config.toml
n_experts = 8
d_expert = 240
hidden_act = "swiglu"
moe_layers = [0, 1, 2, 3, 4, 5, 6, 7]
num_key_value_heads = 1
head_dim = 128
tie_word_embeddings = false
init_std_o = 0.00411
init_std_up = 0.0164
optimizer = "soap_variant"
beta1 = 0.95
weight_decay = 0.19
warmup_steps = 200
max_seq_len = 1024
Below are experts of layer 2 (counted from 0) of a mixture-of-experts language model. Rows are named router (the router's row for the expert), gate (a neuron's input weights, with its number), up (a neuron's input weights, with its number) and show model dimensions 288-383. Each number is 200 + 20 x the weight over its row's rms, rounded and kept within 0 to 999.
Before each expert's rows: "gets" lists some tokens that make up at least twice as much of what it gets as of all text. This comes from a sample of Wikipedia text that the model never trained on. Tokens count by the router's weight.

# expert 4
gets: "|", "==", "===", "\"", ")", "== "
router,185,182,194,233,223,195,183,198,209,188,160,227,193,210,196,224,219,177,199,198,215,234,192,197,210,191,180,175,193,248,236,237,174,165,180,196,168,184,206,207,210,171,205,217,218,206,187,200,185,212,206,177,192,191,204,218,167,190,197,222,167,191,193,181,163,171,198,195,181,229,207,217,156,204,205,194,213,208,213,182,174,208,210,181,181,155,234,199,238,169,170,225,175,205,231,203
gate0,206,188,195,190,227,234,209,191,178,190,225,211,191,195,189,188,183,189,189,230,182,228,196,190,219,223,188,165,190,211,180,194,235,208,194,178,217,178,161,204,214,220,213,203,207,198,211,214,203,264,214,192,183,175,198,239,211,204,207,203,205,239,212,199,214,197,229,198,169,211,209,222,213,247,168,227,233,207,193,203,190,196,188,205,187,189,229,192,199,196,215,161,234,172,214,195
up0,197,180,211,172,204,220,206,224,159,177,210,165,200,187,184,209,220,179,178,208,178,218,206,175,204,222,223,206,191,194,213,213,209,197,200,198,200,209,220,192,201,206,192,251,185,181,201,177,191,188,220,192,164,172,192,211,191,195,162,183,248,213,188,224,161,212,175,171,217,192,202,185,205,190,211,182,217,193,190,201,221,209,165,178,183,198,176,213,192,215,207,242,196,185,228,202
gate1,209,206,192,218,215,203,216,160,216,184,215,181,198,210,207,213,214,179,190,197,178,164,192,146,174,209,189,204,220,185,200,208,238,222,188,204,212,188,181,190,198,195,203,199,173,232,204,255,136,208,165,197,201,160,174,205,179,206,206,201,161,243,222,204,204,208,234,199,200,199,196,179,227,181,215,219,238,177,190,202,199,192,130,171,184,218,187,165,222,194,198,190,192,224,186,195
up1,187,198,230,184,198,190,204,199,192,215,201,207,193,188,224,196,166,241,226,204,188,229,207,206,198,217,230,189,210,234,217,157,185,207,192,186,209,210,196,226,169,169,209,193,185,170,185,194,193,170,207,197,195,257,197,185,194,175,187,204,219,179,191,191,191,200,183,219,238,181,228,221,193,230,189,199,202,191,203,207,214,185,236,218,209,185,215,227,183,190,193,237,192,166,207,191
gate2,220,194,195,205,184,187,192,173,176,180,191,199,173,172,272,224,204,200,189,205,174,205,216,201,174,201,196,192,178,200,215,191,182,178,189,177,210,206,186,216,198,237,186,177,215,179,213,203,208,187,218,208,245,212,194,171,209,190,188,194,228,245,202,221,211,192,204,216,225,234,240,216,181,206,209,179,213,194,166,204,225,186,219,185,233,199,185,187,178,222,237,187,229,198,203,202
up2,175,231,211,173,216,204,205,241,240,218,219,171,264,209,187,169,192,185,192,195,180,220,194,207,190,217,190,180,215,210,162,210,205,224,207,202,210,187,206,203,204,165,224,210,180,228,204,193,195,208,210,191,180,194,223,235,189,223,214,208,180,173,195,203,210,172,173,204,196,185,195,196,208,192,153,194,188,189,228,194,181,199,180,195,181,228,216,216,233,191,163,193,172,196,192,196
gate3,182,222,188,177,202,184,211,227,234,170,207,233,163,200,213,219,171,197,175,171,217,227,217,206,211,226,213,190,191,206,250,213,167,200,183,195,173,210,190,192,210,190,215,209,171,185,177,223,217,174,203,161,170,206,172,192,195,195,191,199,220,246,188,191,188,200,229,222,219,219,217,240,194,222,215,215,185,243,184,189,217,194,181,171,211,209,210,208,232,209,142,208,226,207,180,204
up3,211,181,200,209,195,232,213,183,212,208,195,193,236,198,205,200,217,176,220,233,187,163,158,195,195,209,182,222,214,197,175,192,246,180,195,215,228,164,215,199,201,183,178,172,251,223,236,187,196,199,185,221,249,221,210,170,188,224,200,207,162,161,198,185,201,200,193,194,192,186,194,172,194,209,186,152,278,193,183,236,204,196,214,204,218,236,197,173,189,181,247,197,159,193,218,190
gate4,176,185,216,206,204,202,215,186,182,183,205,206,144,239,237,204,196,230,188,219,187,198,218,192,192,211,202,196,202,211,212,213,196,164,184,187,207,205,202,193,183,211,196,196,215,192,210,171,195,212,205,198,226,195,168,224,175,177,211,201,191,196,210,198,172,212,198,183,193,192,204,207,189,236,196,209,205,215,225,240,210,189,218,245,204,197,214,206,197,170,203,230,186,211,187,182
up4,175,177,208,197,192,233,224,205,200,210,184,205,208,206,171,212,179,190,203,161,206,203,200,175,183,201,179,196,205,208,198,182,233,202,183,205,227,190,209,223,215,183,213,204,200,219,201,202,207,166,165,203,184,165,225,163,214,201,232,176,215,174,196,183,211,211,236,194,214,189,188,221,199,183,201,198,148,176,187,190,204,212,169,218,196,192,218,202,163,180,193,196,174,212,208,217
gate5,202,241,196,207,218,163,191,218,211,211,186,167,213,199,176,174,193,190,181,184,219,233,185,174,193,231,194,199,206,191,176,218,188,205,177,224,186,204,192,136,200,170,171,211,190,152,182,198,195,238,211,179,190,200,133,206,172,196,195,209,206,185,203,198,173,192,191,203,192,171,213,211,182,245,191,205,189,164,183,208,218,224,164,228,174,213,204,230,207,193,189,200,174,188,190,192
up5,185,226,209,197,207,165,174,220,228,195,207,180,220,206,170,185,219,209,173,203,223,219,175,210,187,244,202,195,202,195,216,227,182,185,179,225,183,191,198,159,205,215,188,206,185,149,175,185,205,238,181,195,194,206,156,174,187,177,209,182,208,188,182,233,172,214,212,206,193,189,202,168,182,195,192,182,211,133,148,189,202,216,191,217,173,254,193,232,199,191,180,217,186,201,181,206
gate6,222,218,209,205,240,201,192,191,176,182,176,234,179,223,240,164,190,185,203,203,182,177,232,215,208,221,208,169,188,219,206,192,160,200,193,235,239,195,200,180,184,209,210,163,202,167,206,209,182,197,224,204,204,211,217,211,169,195,190,192,169,215,248,206,185,172,208,195,199,170,173,220,236,170,215,201,210,177,230,209,182,200,204,199,217,249,197,211,217,150,160,188,220,214,155,193
up6,199,190,213,188,179,200,224,195,168,201,224,171,207,197,196,214,189,228,206,210,204,238,193,225,191,218,206,204,169,227,168,199,238,226,248,238,199,185,151,204,210,219,246,215,187,214,213,206,181,186,195,216,182,225,189,206,177,202,205,205,213,203,174,200,205,167,188,235,207,199,181,209,211,212,202,207,186,224,197,215,252,221,208,233,179,199,178,211,192,212,221,203,202,196,207,177
gate7,199,252,183,185,161,227,210,251,179,186,226,183,217,178,179,141,195,208,174,212,214,196,223,249,184,202,252,182,214,232,201,213,208,202,208,210,238,184,217,171,203,143,198,220,207,192,184,212,204,181,186,170,211,213,221,214,218,204,196,184,199,184,198,194,199,206,229,190,181,205,215,204,220,179,181,192,216,185,201,226,181,194,210,199,186,167,162,208,213,201,191,215,209,183,191,181
up7,206,246,206,208,163,194,218,247,196,190,240,181,199,222,183,160,219,204,195,218,217,206,226,214,199,190,241,189,203,222,209,198,216,217,190,204,217,217,232,213,197,183,181,198,205,203,158,211,197,194,198,157,189,198,227,193,209,192,200,181,194,172,192,198,204,210,244,189,150,233,208,181,193,202,157,195,193,180,206,215,190,197,210,207,171,211,174,199,219,198,208,186,207,173,166,177
gate8,171,196,222,154,204,188,230,202,183,195,209,231,206,194,155,207,203,162,205,204,223,221,182,229,214,173,188,195,196,177,184,221,210,204,210,215,157,187,207,175,224,213,159,203,195,155,196,202,226,226,210,186,167,186,228,187,204,189,184,163,206,221,201,193,194,148,176,191,205,208,227,208,189,193,195,187,208,170,179,200,228,212,180,200,217,206,242,214,205,190,145,205,198,201,221,185
up8,206,183,243,198,199,195,186,182,234,167,204,170,187,172,196,194,157,166,189,213,170,191,215,184,213,204,184,216,154,184,197,211,185,225,186,176,184,196,199,188,198,202,204,206,237,195,211,179,242,235,184,184,163,236,216,168,178,224,190,183,229,225,215,208,192,172,189,227,214,194,193,208,190,188,236,185,222,198,204,213,216,190,211,197,205,203,195,241,200,203,211,184,159,158,202,175
gate9,191,195,202,229,178,203,219,213,213,181,169,180,190,216,163,203,200,214,211,173,175,208,245,171,185,192,214,181,209,237,169,223,193,215,176,209,199,204,178,239,209,216,208,178,157,228,173,210,202,223,201,211,183,176,208,197,194,212,195,220,214,196,162,190,203,197,219,231,189,224,228,209,220,197,185,202,182,154,208,223,192,186,200,165,185,213,179,204,189,217,200,255,178,194,240,222
up9,197,185,218,214,169,209,215,217,210,180,178,188,175,200,179,236,187,181,194,167,166,203,248,185,202,217,248,196,201,238,180,200,183,220,193,177,187,182,213,205,213,202,200,171,172,211,204,229,172,219,207,223,160,205,185,192,171,180,190,204,193,191,167,205,218,212,227,239,182,216,227,219,193,192,185,191,194,174,216,208,192,185,196,162,176,203,172,225,205,232,173,231,197,188,223,215
gate10,196,201,216,182,162,217,210,233,214,238,220,195,215,218,221,198,193,188,184,219,176,198,209,193,180,208,182,205,220,245,167,201,193,201,202,198,228,230,210,192,234,188,208,199,184,201,203,201,210,181,219,219,205,228,195,190,227,172,198,208,190,237,220,184,179,229,210,224,195,195,197,215,186,177,245,188,193,165,163,190,200,158,184,183,207,205,220,208,276,189,228,177,215,190,244,161
up10,191,156,167,206,223,157,182,197,180,206,212,222,222,188,223,186,196,190,208,202,197,212,189,193,187,182,226,184,187,223,230,242,225,167,197,224,197,207,211,179,196,220,198,188,209,197,190,200,219,204,156,177,219,183,206,203,159,202,213,186,243,223,192,202,191,211,239,211,201,185,255,197,192,196,191,165,194,192,209,218,177,196,199,199,195,196,190,233,185,218,197,235,169,196,182,176
gate11,183,199,199,199,211,179,208,189,187,219,208,225,215,197,201,211,178,208,179,150,210,215,199,206,193,188,232,199,207,239,233,220,200,192,150,201,198,151,195,222,164,223,205,220,217,176,206,184,219,211,195,189,168,197,202,206,163,214,208,180,220,213,189,158,219,184,227,215,200,236,198,180,191,199,182,175,185,183,228,185,213,203,207,189,179,229,194,224,203,192,224,197,190,160,225,210
up11,216,219,210,219,191,210,194,211,213,153,174,170,160,225,196,172,205,189,225,222,207,196,176,204,219,238,177,195,183,157,180,207,221,199,242,199,214,234,208,194,241,187,187,176,192,200,221,203,207,198,207,200,222,215,177,195,245,172,181,197,177,190,227,233,184,224,158,194,193,182,192,227,191,188,186,224,210,217,169,226,199,186,200,217,221,170,190,186,207,192,192,208,217,220,188,179
gate12,196,229,212,233,175,213,195,215,219,211,179,191,181,218,230,220,185,212,186,186,175,197,189,179,165,175,181,158,161,217,175,220,219,225,201,205,176,187,198,252,213,220,218,210,185,230,158,193,150,196,219,216,191,182,182,173,201,213,212,202,209,225,205,193,197,206,217,179,182,164,205,191,214,192,187,163,215,188,186,196,226,197,204,215,248,189,181,200,194,219,184,194,212,188,205,206
up12,214,209,216,220,181,215,170,214,211,246,217,264,178,216,191,228,196,178,168,216,224,199,178,221,226,172,188,201,170,203,204,208,178,224,230,207,203,233,227,212,233,207,203,222,228,190,213,204,208,227,166,190,201,171,166,209,219,174,211,194,235,214,208,171,217,183,193,195,191,217,194,177,233,192,189,195,209,225,198,197,163,203,202,207,201,210,213,172,182,236,157,196,196,198,184,178
gate13,197,254,238,178,192,210,176,176,230,211,209,195,216,232,200,224,221,194,176,186,213,219,175,184,196,210,194,196,216,217,210,202,189,187,188,190,217,167,212,203,183,191,187,201,197,147,188,178,185,174,201,190,198,230,229,196,209,204,207,211,221,225,188,167,164,186,190,219,232,196,201,215,194,208,174,213,196,194,174,200,175,223,218,197,188,220,192,217,225,187,188,204,163,207,209,192
up13,213,166,160,199,224,198,211,221,180,204,179,190,179,190,191,169,176,211,210,202,162,199,211,194,195,198,213,211,168,190,192,214,211,183,220,211,194,240,174,182,234,209,236,201,205,234,212,230,206,204,189,221,183,169,190,198,195,202,188,191,177,191,207,238,221,206,201,185,159,212,188,200,188,169,242,196,211,196,223,194,211,189,191,211,216,188,209,197,179,199,212,205,238,214,183,206
gate14,250,186,202,218,191,185,171,204,213,175,178,227,214,223,199,201,191,185,190,164,197,243,201,192,196,201,229,196,218,208,194,230,191,195,169,191,192,192,203,187,205,188,201,256,210,204,213,145,206,223,229,169,167,226,192,199,176,206,228,209,174,204,185,236,173,213,199,192,191,190,209,218,187,234,214,212,228,213,199,179,243,190,203,189,193,189,200,185,167,195,201,156,188,188,195,183
up14,136,209,172,182,202,244,214,188,195,219,204,179,170,175,187,192,206,217,206,262,200,184,183,213,222,214,194,212,210,191,222,185,207,195,216,220,221,209,195,193,193,225,199,174,192,213,193,247,194,160,197,234,227,167,205,175,189,170,186,204,216,198,213,163,229,200,187,202,195,227,202,206,229,163,201,188,175,177,220,205,159,199,188,204,212,211,210,208,225,199,196,262,202,203,207,232
gate15,234,177,236,201,191,192,199,191,187,203,215,234,213,168,187,197,219,198,188,186,222,238,160,188,192,179,200,190,214,217,167,196,195,190,211,210,218,213,210,205,190,216,195,189,207,199,209,178,163,191,206,187,187,221,175,224,201,231,204,214,186,193,188,215,205,223,218,190,240,170,198,245,201,218,228,152,209,220,220,231,207,160,203,198,210,176,165,186,206,201,205,179,206,177,180,195
up15,197,174,230,212,223,188,254,156,162,176,203,217,231,179,182,203,211,167,190,212,211,200,143,203,205,153,221,187,180,223,185,183,181,202,199,222,182,222,197,217,173,213,216,186,200,216,181,176,155,212,237,236,208,198,205,217,224,206,193,216,216,189,174,202,182,230,206,210,261,177,201,229,221,191,214,184,184,184,229,186,231,218,204,202,202,169,188,188,211,181,188,223,207,222,210,206
gate16,191,219,215,197,215,203,175,165,212,195,154,211,234,214,198,198,232,238,194,189,192,215,204,231,202,182,178,178,175,197,230,162,195,207,156,235,172,228,238,235,156,205,204,250,194,217,223,208,216,203,193,185,224,215,212,166,224,209,209,220,172,199,215,199,189,186,208,203,181,217,206,204,189,207,184,226,207,195,193,250,171,222,245,168,171,197,194,194,183,197,189,217,226,171,213,206
up16,195,203,167,205,194,180,193,205,209,199,216,181,172,177,199,175,148,147,214,204,208,207,206,224,179,178,195,196,209,207,205,226,215,197,206,169,218,198,157,179,243,193,235,145,209,187,186,205,190,196,216,198,154,199,206,213,212,213,189,186,213,200,185,185,174,208,179,207,193,176,184,167,166,194,180,194,190,205,204,190,221,205,180,223,200,197,226,200,211,190,198,194,181,237,200,173
gate17,211,197,198,200,199,203,189,183,167,180,210,216,254,242,179,189,189,216,187,182,221,194,218,191,202,171,205,207,204,182,180,194,216,206,212,223,189,211,195,203,194,200,201,211,215,237,172,178,209,198,182,214,208,208,230,186,195,168,205,210,180,213,236,202,159,196,188,215,183,209,213,218,178,192,209,202,195,195,175,217,197,176,185,188,210,252,176,181,175,212,226,246,177,203,184,208
up17,178,216,197,156,188,228,198,214,231,200,220,204,233,214,214,206,199,176,229,208,203,179,199,221,194,172,178,226,191,167,230,182,210,195,237,171,163,196,174,200,167,215,198,196,205,216,206,205,198,190,195,195,179,193,184,192,195,179,170,195,167,159,227,188,188,208,217,186,191,177,214,183,202,169,198,196,173,147,213,190,191,234,212,196,204,208,180,180,229,195,178,209,212,162,218,186
gate18,172,212,189,182,164,248,222,231,210,245,179,226,192,237,187,181,196,196,213,201,167,177,201,197,155,192,176,180,200,200,230,213,212,167,206,159,200,186,224,177,188,180,189,148,185,215,200,218,202,181,187,199,213,180,188,202,182,201,229,214,152,192,216,222,200,183,213,162,231,192,218,252,218,188,179,210,217,148,206,227,242,188,202,176,191,229,221,180,200,178,212,210,203,186,227,200
up18,188,184,179,208,169,144,185,185,183,219,212,188,211,195,206,194,192,213,211,186,228,200,224,194,229,196,232,208,196,212,195,189,185,206,248,210,198,233,148,206,164,190,211,234,190,189,186,217,169,182,185,232,192,191,216,175,210,218,193,223,214,182,206,203,209,189,196,204,200,200,257,172,189,198,186,177,155,218,213,202,147,188,209,201,225,181,190,239,208,188,197,200,218,187,179,194
gate19,193,227,190,198,199,182,198,164,195,212,199,224,189,195,186,193,201,213,202,221,229,211,202,206,195,220,180,223,213,196,218,171,178,193,171,218,202,196,177,213,209,178,212,209,211,236,203,216,192,214,221,173,179,228,217,195,185,202,202,149,182,199,220,165,203,198,223,187,190,223,224,182,201,171,195,199,186,219,212,175,227,205,226,184,175,261,198,198,222,192,192,191,219,199,184,184
up19,204,227,214,200,208,168,190,191,216,201,229,234,204,205,197,194,210,206,220,249,194,202,184,199,224,215,190,242,221,200,186,169,194,178,177,227,199,194,194,223,181,186,215,187,206,199,200,226,192,252,219,188,192,230,204,168,175,198,203,183,208,174,225,200,215,199,212,199,207,234,212,182,197,190,218,202,201,229,194,198,238,192,217,215,168,230,197,185,215,205,206,183,197,227,190,196
gate20,190,191,170,188,201,179,218,196,208,189,221,193,187,178,177,206,204,217,178,211,203,190,204,180,220,202,206,169,177,191,181,222,180,232,267,207,209,200,207,178,198,205,184,199,187,183,226,201,192,227,195,178,173,221,184,209,174,210,189,157,194,199,220,219,170,223,179,226,194,219,201,197,178,193,215,196,190,203,207,172,229,209,210,217,183,193,182,230,191,202,177,184,220,230,197,203
up20,223,215,224,199,215,258,193,166,190,206,154,203,204,219,207,190,177,213,168,214,216,211,217,216,208,177,188,207,163,228,183,185,199,185,184,197,224,192,188,224,216,224,211,194,172,191,194,201,175,179,202,175,223,194,205,198,215,172,231,207,178,199,183,191,215,204,214,200,218,213,195,201,204,236,172,224,201,239,200,239,159,168,210,178,212,181,219,178,192,222,205,221,232,175,200,165
gate21,211,188,203,198,170,184,186,185,193,205,223,204,184,202,196,185,209,233,208,217,214,168,217,203,209,214,194,203,182,185,208,205,162,197,224,199,187,171,188,186,207,226,213,224,190,231,194,175,188,170,181,226,216,223,233,211,202,204,209,193,204,191,247,196,178,195,204,196,244,172,199,206,184,150,184,193,183,218,191,210,193,232,204,162,246,182,179,215,204,188,215,214,194,211,198,193
up21,183,214,195,235,218,179,229,224,199,200,162,200,199,201,193,239,206,179,194,192,193,223,177,194,201,183,200,196,217,190,191,217,233,199,203,197,215,274,213,215,198,160,189,195,231,180,218,217,220,230,218,175,231,160,188,176,200,233,194,208,198,207,190,219,207,207,202,206,167,226,193,178,225,259,216,189,202,173,232,181,198,173,223,200,189,213,220,180,180,223,186,216,202,198,189,184
gate22,233,221,192,226,186,185,226,216,231,192,206,223,174,204,225,193,224,193,206,200,197,155,202,214,157,217,206,204,205,173,217,200,190,219,207,209,184,193,198,163,151,218,199,246,212,222,182,193,207,200,195,188,239,238,208,188,205,188,190,219,223,215,226,232,175,222,197,188,199,193,199,194,195,180,195,207,208,179,208,194,204,219,207,121,217,249,203,163,216,173,187,221,219,219,156,211
up22,193,204,193,206,185,199,219,195,175,202,178,178,181,214,208,192,184,207,206,180,193,192,223,204,194,147,191,192,201,231,183,197,203,196,202,195,231,188,193,235,251,210,207,169,188,175,232,237,206,205,208,222,206,194,212,175,180,184,224,203,178,217,211,181,250,176,204,218,181,167,192,222,196,227,210,171,204,194,200,212,171,219,179,237,163,178,228,205,182,190,229,201,163,195,176,198
gate23,172,191,195,241,199,186,198,205,246,209,172,202,243,169,208,232,212,174,206,235,206,218,201,206,204,194,190,193,219,183,190,191,180,195,247,218,191,192,212,192,193,203,197,212,195,206,216,206,175,209,219,243,189,222,245,222,204,204,216,178,240,208,200,181,211,223,218,206,206,199,208,183,226,199,210,211,197,181,220,182,178,185,201,229,222,211,185,210,213,199,160,212,205,146,179,208
up23,204,203,206,162,179,173,191,226,146,165,199,208,172,218,172,177,210,206,213,183,212,191,212,219,196,201,203,239,170,207,176,214,197,204,189,201,181,224,232,189,163,192,206,203,230,204,178,217,224,174,163,222,202,171,159,168,167,207,159,196,159,181,222,197,179,169,193,199,203,167,211,219,185,180,203,172,212,199,188,196,164,220,195,161,182,222,186,212,195,181,232,198,206,232,208,188
gate24,188,180,199,206,215,181,224,215,194,230,210,199,215,174,177,211,195,204,194,201,221,201,208,217,192,167,183,178,197,203,238,197,209,206,165,213,243,190,205,193,227,158,212,190,216,174,234,172,186,191,185,201,180,186,183,228,216,188,192,203,185,233,195,197,185,198,189,175,216,221,222,185,194,174,182,193,191,215,209,166,216,191,163,194,175,221,222,178,183,188,252,209,209,182,222,163
up24,198,202,188,206,203,197,238,218,204,208,190,155,215,192,162,192,215,220,212,196,208,202,202,204,186,203,200,238,171,201,171,165,210,193,181,215,242,234,181,225,209,199,212,209,186,186,229,233,199,208,175,191,196,172,216,242,239,206,234,200,205,218,179,211,202,201,189,217,255,177,230,236,201,194,158,197,168,179,174,195,199,184,208,155,189,212,184,198,208,174,195,204,178,181,186,179
gate25,192,166,205,211,201,182,189,204,175,198,224,200,192,233,224,220,223,203,200,188,197,217,161,245,166,188,217,221,158,171,204,234,227,198,187,199,189,223,181,174,182,184,193,175,165,195,171,214,200,177,216,216,200,182,178,175,207,186,221,226,211,235,211,177,177,214,200,215,210,210,192,185,196,238,187,203,183,215,186,230,216,207,159,209,231,213,183,186,220,174,201,206,184,234,206,241
up25,229,199,212,214,180,179,216,167,219,204,200,216,212,213,209,213,190,235,173,200,199,194,212,235,212,207,202,197,230,244,149,223,203,212,179,239,235,211,180,198,218,224,161,202,172,211,210,173,227,218,147,218,196,200,222,220,176,178,193,211,193,208,187,197,178,174,220,222,167,250,224,196,194,227,209,175,202,206,225,184,180,179,204,178,220,238,190,161,199,211,178,186,223,180,205,202
gate26,183,239,182,226,176,216,218,199,205,190,207,199,217,218,184,205,174,179,213,243,194,211,188,195,162,177,189,221,180,181,187,171,174,194,202,187,176,162,188,197,132,230,181,240,222,214,214,204,187,198,208,207,191,257,186,224,223,240,149,225,189,187,215,186,226,195,184,233,187,184,182,209,218,200,209,211,223,195,194,214,208,189,213,189,187,196,201,222,223,225,175,219,179,192,196,170
up26,227,229,196,183,200,177,196,207,200,186,203,212,211,220,200,186,223,190,192,225,196,203,209,199,210,206,200,197,196,178,197,195,202,187,247,216,220,169,205,185,201,222,198,193,177,175,170,169,200,208,196,190,165,218,202,205,211,182,187,208,230,210,242,200,206,219,222,189,229,183,204,205,207,191,200,178,201,225,213,208,180,206,184,231,177,160,161,225,197,204,187,169,218,182,193,221
gate27,204,218,221,196,198,181,201,208,218,204,218,191,238,209,184,185,217,215,222,247,234,203,178,181,207,198,214,169,201,199,234,199,160,176,192,232,200,189,195,151,206,178,222,208,220,188,189,188,182,177,198,200,212,192,223,200,232,209,187,206,241,221,210,164,186,184,211,185,178,161,192,188,215,204,228,179,213,164,195,213,187,179,213,196,195,242,185,231,221,217,187,232,202,207,216,199
up27,221,188,199,211,197,205,180,221,217,184,193,178,220,163,229,193,202,192,206,242,197,189,207,173,178,201,218,181,210,202,199,206,174,192,214,212,178,208,194,209,217,191,204,239,235,201,204,176,190,203,200,235,178,206,214,195,204,226,169,174,220,219,216,179,198,208,211,160,187,159,175,189,187,233,225,194,191,236,194,210,191,168,242,218,194,209,176,224,187,220,210,190,206,205,210,173
gate28,240,163,194,194,197,185,175,216,191,210,161,198,198,151,203,202,162,208,256,169,220,181,194,192,195,196,183,184,197,209,238,166,210,193,184,203,227,195,181,214,185,177,199,199,199,215,202,209,168,206,208,193,185,208,186,200,182,224,209,217,194,211,199,185,204,209,211,201,184,175,185,155,235,192,212,185,214,191,205,201,213,160,222,208,182,183,171,218,176,193,194,210,194,200,163,219
up28,213,209,162,201,215,205,187,171,187,213,217,178,167,195,193,171,222,175,198,191,169,219,225,163,208,189,199,211,234,186,234,181,181,223,196,194,207,204,187,192,222,214,214,169,182,192,215,235,167,231,206,199,198,189,213,190,192,209,231,189,204,207,199,204,204,216,214,194,219,200,189,201,197,167,164,223,168,193,229,201,178,194,205,200,206,217,203,261,227,171,183,166,188,191,218,175
gate29,211,202,200,192,177,193,204,201,194,218,205,226,192,237,203,167,218,195,225,213,236,194,207,167,225,192,223,208,192,214,211,187,191,219,206,180,191,183,164,200,198,217,201,230,238,206,211,172,215,223,224,194,185,222,159,175,220,198,217,212,235,196,190,212,225,156,210,217,214,179,199,224,210,193,233,209,177,186,232,223,211,204,240,201,144,198,174,205,173,226,186,201,166,208,209,219
up29,217,208,217,202,183,186,186,202,191,207,231,209,198,222,193,173,195,172,213,211,229,189,181,170,216,182,199,211,181,216,187,205,173,226,234,167,191,168,168,203,189,190,191,215,225,200,210,187,213,214,232,194,177,207,160,203,208,197,214,196,207,197,192,219,247,181,184,208,220,186,201,210,213,172,241,207,177,187,215,214,207,212,214,220,142,182,178,218,181,236,194,187,167,204,239,231
gate30,180,187,174,213,208,215,191,178,185,171,214,199,199,222,172,176,217,201,155,206,139,180,190,193,224,186,214,165,208,188,218,201,173,207,172,218,171,211,162,174,184,188,201,199,182,210,180,196,173,207,205,212,230,201,208,203,216,201,208,193,184,200,243,203,190,208,178,198,211,160,192,209,192,182,181,167,207,182,221,213,162,213,215,214,191,181,207,204,229,186,170,180,185,218,230,195
up30,192,190,185,203,218,251,213,224,208,166,162,210,192,224,197,215,172,214,197,171,180,215,211,212,207,185,200,217,203,226,198,210,189,192,187,218,186,216,194,187,237,192,176,217,233,219,194,187,205,190,170,213,227,177,207,243,158,200,189,229,190,203,241,186,228,172,205,187,230,225,222,228,195,199,235,147,205,200,237,165,174,186,199,165,209,209,191,222,157,195,190,180,147,207,207,211
gate31,199,195,248,182,192,172,183,220,237,190,207,211,188,219,200,239,221,186,213,175,190,208,213,192,188,221,199,159,194,160,202,201,186,194,188,193,201,213,194,244,237,202,177,230,193,154,210,217,190,181,213,211,203,192,193,211,182,178,209,212,227,197,196,168,176,204,227,180,175,211,222,192,200,217,205,158,165,189,205,206,213,179,193,168,181,188,193,220,241,181,203,231,253,174,223,204
up31,196,204,196,211,190,201,168,211,203,200,205,185,197,219,186,199,220,215,216,225,199,199,201,195,218,197,197,161,219,180,201,215,189,197,224,190,210,220,214,224,194,199,186,198,206,186,212,177,225,230,222,231,188,167,178,188,230,230,230,188,210,198,157,189,203,213,210,210,203,208,217,191,217,187,164,215,201,192,185,193,237,188,188,182,224,199,227,205,246,236,177,206,201,176,224,218
gate32,212,192,219,152,211,192,219,190,186,216,155,202,174,189,227,218,221,174,176,204,196,192,173,201,210,191,183,203,208,195,201,223,171,205,173,197,213,218,197,210,242,222,228,218,206,205,244,184,176,194,176,170,191,192,192,215,177,227,213,220,166,234,201,186,174,180,200,161,190,166,156,197,196,201,177,206,176,186,165,198,158,204,215,192,191,206,206,227,176,191,186,234,207,194,172,199
up32,209,173,195,182,199,184,200,195,241,201,208,191,191,203,205,194,194,204,219,161,241,224,226,185,180,202,220,207,208,201,227,235,183,149,214,213,205,200,188,193,155,176,248,183,159,174,198,216,205,201,243,198,236,204,218,185,218,208,180,212,222,206,214,208,194,217,201,234,167,211,220,207,156,246,219,206,221,214,244,202,217,235,158,258,205,196,206,168,214,187,169,166,198,202,207,186
gate33,213,203,180,219,231,247,173,173,198,215,175,192,193,212,226,204,209,197,227,204,164,195,240,213,213,186,209,199,193,232,207,185,194,194,175,214,222,179,202,181,180,193,187,208,189,200,182,213,181,185,183,190,203,213,226,206,199,180,212,243,216,230,208,185,175,203,235,183,205,245,206,181,203,226,205,182,231,191,154,217,203,187,190,188,174,221,211,179,210,208,197,189,203,208,230,235
up33,171,206,221,203,234,210,230,156,181,183,205,207,180,210,222,181,231,189,163,174,167,207,235,208,191,204,212,163,178,227,203,183,204,162,188,230,225,199,213,180,173,196,198,199,213,209,190,204,211,181,202,190,166,189,205,204,193,196,223,196,213,243,192,182,197,208,214,172,195,248,203,192,203,199,202,178,198,190,226,227,236,221,185,196,163,210,211,208,186,185,209,172,200,210,177,195
gate34,212,220,223,195,193,196,197,183,169,215,203,189,226,237,199,234,162,211,214,204,198,181,187,236,172,211,220,193,172,234,193,167,196,163,187,181,195,199,183,229,174,199,210,218,240,203,212,194,193,203,226,193,187,200,222,164,138,209,190,185,212,167,163,242,217,246,240,196,217,199,183,205,226,230,195,184,187,229,199,190,226,243,243,196,197,168,206,219,198,194,196,202,222,158,170,241
up34,206,150,194,186,221,231,197,221,208,204,199,184,200,173,196,160,195,201,214,186,202,217,182,187,218,195,181,220,225,178,199,248,179,238,213,207,207,191,209,173,215,209,224,204,181,207,191,197,220,200,202,205,205,202,175,191,233,208,196,213,181,241,223,179,213,140,193,173,216,184,206,204,193,188,208,223,209,171,194,217,193,187,155,197,211,216,220,173,198,211,194,178,188,239,201,162
gate35,189,228,221,234,169,215,190,213,193,216,204,182,222,170,193,247,204,216,217,229,210,217,174,213,181,189,211,196,214,189,207,212,215,200,185,208,203,187,205,217,176,197,187,246,195,187,170,186,179,197,195,168,201,211,179,226,182,211,226,181,194,188,180,215,183,191,212,199,190,178,204,207,214,192,201,190,245,187,212,191,183,201,218,199,223,203,206,214,184,215,148,195,163,208,189,207
up35,210,184,190,181,240,167,214,173,212,211,178,235,149,219,233,185,184,196,178,185,182,171,228,194,192,195,194,202,182,179,196,207,173,216,200,220,226,184,217,178,248,220,224,171,210,208,221,202,216,186,225,225,194,159,202,176,202,209,149,244,225,181,214,202,205,219,197,193,212,226,192,175,165,213,216,224,151,200,196,216,193,185,179,202,215,207,191,213,235,184,245,218,224,205,182,184